Experts of a small language model.
Size: width 192, vocabulary 16384.
Training: 354M tokens, 2154 steps.
Below are experts of layer 3 (counted from 0) of a mixture-of-experts language model. Rows are named router (the router's row for the expert), down (a neuron's output weights, with its number) and show model dimensions 0-95. Each number is 128 + 32 x the weight over its row's rms, rounded and kept within 0 to 255. Numbers have three digits each.
Before each expert's rows: "raises" lists some tokens whose logits its average output raises strongly, later layers aside. This comes from a sample of Wikipedia text that the model never trained on.

# expert 6
raises: "\n", ",", " |", " ", "-", "."
router:142104147120132173119190109118100112092121182059118127146154124142115105111160098134131125112062097103184144145132172110115100057168090088084197117108121098079118127108071183140155155091140146116138154162118149142156061117103102120104064181084088166136116069126113189118101119121110132119
down0:106094196139167103172167151169174118141129122067071195210157162078092142090174144106099165069172127138098162147105104151102095115121174104086155128114103131129098122096126119156127072158106097134127161113086138164137126160100134125123141134168049168091188172133109165148087115088075085182
down1:078086100073125178174120196130133102236131093150096148131066177138157119149149162118164090164140152138130162183101137122122159138069059109121141134098140157097115155141102121162141149163089088172148136149085121101154104178131101082069155185128106138106130114127148120171108112189105163169
down2:162114146169177146153102118098141128100101132090184131175093151163121102171162095149113032108185149043167140118124150084098162162140153140175099072121070081121125140110115150135096100140131101115084138134114120136182182106153068100133064141118084138200171112101097199125137038144180114126
down3:149134095079096154120132107126124094172163088125175073172136138091159117123161111133115190090165152132201127121118105134145102106094103085104112108107194109108139170093138106118129074103122153107138164169191144140124044205077140083137121138059157145175083133139054146087124103128120107126
down4:116112135104122099110093136122148077093121177098153127114106117141070129156108156110129071109103199091088173100118159169128101137166109175161125173106150073152121151117124101172105137122149114138155133099148137145132112134115106154143057119148126092129107088144198219166147140139165093092
down5:131153145115154119163140089134117129140151155153146095115114078156106162116130137121154092110174146170142117134194110132153128129105169135145099105103130112032128141117167114093131111066215138116115189110113171118131150078094095121146133110077035105087093147115133106103131144160142157077
down6:148125150079105148177151175149069187133155191107160079158116138109134102107141118078182154136100120091148117155097101081126094144107095089127197074120087106150107091127154201151173167116127090077117124096076117123137093100109107113138122148156063040088142121127131168109151076133116199128
down7:079112148110103162143103127156116063154127116146096104120074111154126111147100127140105100146133150076100107129171114109103219140116044194132172174084120204149164099133160137132109084098108149126094128131169074113175135172112115153137141103108133160054199176064149126119168132177086178111
down8:150130197158138165099149149122207108136112143144155146104107156047168096113129106140108057146079119156128128149015083155103151150108119138123148147111083173100165071120109108136134156160127207111112102142128100093163132105120113152176109130158123090181053148093141252082150128134150133124
down9:134136141148130122129241132108133137158149035109169146108104156129152088144118108135157118073109140125125148084180157130133164112179085132177107145131162122069100122136113155084141140131138125101117123064141172120059105131084183056096085133145135117068152171076109198159138162157115103122
down10:143121118147118102072091077135096128112129125103100146117123202145139114127166176110109137188146161145110076090126143068155140127072146100149130118091137139131132069106138135130113116122164126138113098079175188196098095144181179091165132108118115082035135151129164154057153104117075100094
down11:146115117144124149185105110113126094142145125141077060083166103165096178085085173188106113146141161176118135092140200136187125126130054200115074113166125128186128109079096108125156125125119166036093116082107143138121182160135079149122069151167138125166126114101131137136167131096128154139
down12:094139166167172134136190108047154149075132133072123126105132080101187127169148115105086120177153148104114112128094117160187125121124155090131126095123107132139068159081127081035122184181133170123118083122129105115111096147067148160136151144152169077115107077123195144167154127154094092070
down13:109067143162143114146113133122140112163085125202153070167124140098112107137084085086140138151182163092119114143145096094136158169128160163110156131153150113088099087149137116070104182102148083138105128177097122138188135154089068105136139104097108114138136107095162115104117082163180107104
down14:135150120165108094155132109106159155078096193157143149050159151141113135129111163121165107097116173110085105104110176071122115100116119172126115120128122111089166167201079114129103113105153171098126141188135189144103214137162123109179110083139138100120126099174048092091239092137116134196
down15:172149105107116178153148122141164157095094148134106129143135142149152133118124112113153157139187100074081114039130159150140120087108140090193170069092113114115164120134111087163206092100114123106175080082133190074144136140160124120075148096108085110136145130131144090156155121157064143163
down16:076106117153111123196120160151141121093147198144172154150201110190196146110102183148128093133081143126078145166105145049196153146166170159154135092056158113147120085093095112096168149114132101148062087178161090106118140169102047118108144129162089113120105114111144129182200149095116146137
down17:110090127094141159099113135112152122132143116128145103121130119105073149140113157097100071169117158139126137129143150122103169118144157168148130125166103153098105143159135120140178153186143082080111092135099120134112121145130082103140140177136152152106148035102114119127099150120122154114
down18:125139158176156114100209096136104156141066111113163154170113157186147142181133153133141112132153179135133149169154127051133115144086105164144142155137141103105134107075113111123120187087121168154177120107119121126145088126165087113081103121129173184137079105087157126135149152130073165129
down19:194145195163096155140130179074105050114068210143148133105120133108081111154169129101138132075167103104119092120148092244164101104102141159160128184126113109159097110101130128081111140126139094162087110110109095148149073175116145141125125099120129117119125131161067135182173058136131170102
down20:136158159070086011116126091085190123131156098107111138094158135114075130135142126118079151130141169194153173140144147119155133103144111148114159056112189144096163132037123132144186120098130135173099127059132167125175086123111152121154139071114101072083110182165142153128124148212195186098
down21:058115101144110141120144099163181155128130122103129138117163114156101085162068131194114162151112092129116104191162048104119106073133130064110120132146122150146110200103186157109143150145159141080129151182138160018091129193130118120095089109111169185117153110126180107109163115150088143042
down22:149108135185140101109139142107165111133124180110176123119083125151099187137181151095097082084169131084155108144196178128190169166107133131088099067126071186086130145087076139139086153131150068109110143150155046153122138156198116175156059134118143135116158114150157143197207111123111076121
down23:136135164151137172088149109138111171112138146149086173092115096102090215151151117125044138139198178208135112039148138107124139122163166084136092153121152170108153116134149137105102073174154168117055098113115127121083163131132155161131104148125153170092136150082114109128118111089084146122
down24:073128133113111070103131082132093098126159170135135136165094175109171194137224082075045141103089134173109113144106123091102187126127114132184149105062168147134191138096152160112126124165152139156079142079098112171189091144090145175138145164082127157142115009076125133085115100066123152094
down25:130090092128145092144172103129099088145133116139113196114067160086061119160129124160091080195100101143215133142146144141136116151118079138142149133110139077127110059092142080118125128144196097122178134138153141085100090155136145111099112088094166155118146170116065093132116102153114104077
down26:188139126120141074130120097072109162113114086089122121104136102090163094138101103113167121111137133107088066210154080093142082114131105099103152106180116128077136132138135097071166098107179159163108117116080097146145127133086174107117168131132100074210089141104130173197130089159152105179
down27:141197088148204149118096121160123122116092112121072079116150119108162180143027139174145137120111117120141119145146151169125076174087082147093092150138138123134087130119136109041105145135110134158134130154182137157069116147191148130178174056148153119080132072154125108062166074112132174132
down28:167062139108107079145073120171163074151071131129176072113163079164135128109129163166143138082130190121171193080123171083137088144081149123130091097115149160060101117130140133105139144091109119118138138103145168154118086091096131210108087129128130128118148092136144191129119141133161150169
down29:097092154053126111084119149171108093094145137122132116186162098145123157171177159112108144078172102079129090144180140150103133108129135178155206142143102186138154172150114154138162125144106121158063112146097223156128093124138080143169099109156132122111138078123108152139107078118142106091
down30:120179159106171093155066124166114131144100156133105123130122140139130148145154152110113124045144070134135087139103139148159076109118130122080116166146090134135107127185163175124101107102167182185137129104128152157104161084110150184163156173136160139191112092173179099132125116136164098100
down31:157167115179148141165092117103098144097174102191131172148156103142155127104188102129106116110131122129132194054095165104151099134096094148099111108096202071132105103120157132147153104133127103127186141067067157135140151139128172065069157159184165121120161140105129145180108128120156120088
down32:149105126121088153056154103125118122130119137109085121144161116144124084191092160099096153136073132130156078082099139130115127119133120153110176129169138157136144086067117143140174129088213163140117113131155113148125113191161179117089112085071135156116150108219082147096149141161173135138
down33:119134146106080092089109175113126108200100114143166096101153072122162151146142162128121157106105145128131119135112162164123116115057186094156090170092146121152087130148114125124129117121070120135182137101138113175086150086190130097130129068083087124185144124145165115137175150152111062166
down34:093073107132173123152123112150103138135119103115145096117150068150105192147107096075122127218110194075147078180146120123142138143129095090149161081075137142155105123065148135170112099152200139141163110084130095160154108149195117156087121150143168116205104115086129075083128124176129088074
down35:091106123113165070066101094134071096130110076116153146138136110135150139100087110149106138141076128180082153092126168123143089077118102076145139135197151120093191139141106158163132110092118160102182162118154088159117169117152140130096155137143185147134118154095142119081122131163169143121
down36:157112111155120169206150122103146152129129102147145112147141079120128105139175138164101098126191120172113229128169150087146072074102137125144165120119089160089144118125156157056153186142097041152154065153140157115102148124159131109183147098131173129130144150121113054076121125156123199126
down37:055106114081163142168102119182120089117097120109068141136122157157177129111126090146105151169128161125116134128106113122110108107140119157055167100085107123113092137177090104161142142160100178156164091140162131177149119087096072105167135127129093160146104077057146115142120203135132135156
down38:136119115143147147137110080081139134159107130096151074112154107102151108113127122164169104168127101084096138166123145195077075099124109073129072111101130106097137155162116110125125108157183193150126161142093124151089122142112098080144140141095132176142173150129115134092129118148124143170
down39:132125077135134109058094180100165124125082137128093129077091138121106129166114111134195093089147105112135131114084029208097091161127140115177134155158126079119132157102129123152107115174134179134165192091122104128143122121193142163106107101144145129115151114103150121166104100143182148150
down40:106140114083204093153096139150155161128107152093113113085107149196122160161142183157112144086168074120191177155122100099106150126151181122112160176127148118134118141131113063098111079185086110144074140088133141114149114078136104133126166106145082124093057133186175147094098162116118159146
down41:143050130123092110170159145132086137147165098144089177097102136124114086180141161086090153076119114084121121066138180128187177111088129097107147100127164152094124114109154108165146142097053052123130164122094167099152137076113139102051171140161074183167160113154133169177092158161104147109
down42:102138157162100124139128179137147130082129095115117151143158118148061144110141178140135035147035125054118170069129151162097161132107173093119067103088172084126183125082100149096107115128086126169137169132128160174141167136188141088163124158104136136142071120092153165129170164174105081108
down43:080188103136101065101144185148104103146093094150114176143153183135160127134087151155085138158155138114158131181095123190127146129109131161105132137124116154132126122091080161144141075146158082150155061136144122136083157125175104145080085074116107079138124143118159147108135145154177093126
down44:135096119109161166200095137190152121211181148121125111186090163141115063164166097088128049139142152133156151146139123110076149087125143154092147142135115098118133141144134138143043132116155135138125154084147166083154124112131108101129163140096125127151110169059090095136147108120032139137
down45:181072090192104133109105124039133136108168112119080134108176151152095116070085141144135131110110119090156169155154147106096046159127135180202140159134123149116180138151191161126077105131089154090171157105162106105091125183058116181062125110116130120088122131133154070126076143122099169133
down46:127144113139120147124133135156115130168133160110137141167162148185133140095108108111116132128100098132116145116105106064136129098118189134130097150135213120167157162095151118028116127174171087157125088084091140061225114130187084168163106126102132128130152124206126146108125161104159131073
down47:147132140092130145039160090140162099116100147124077086118117159130196126146095167146152127176142102071140101132083153143140146136147092100139153163151086184106122182108078164097097105150118183135135107158125185128122144075144103142103149144106114112127135150141107096128088114102147103123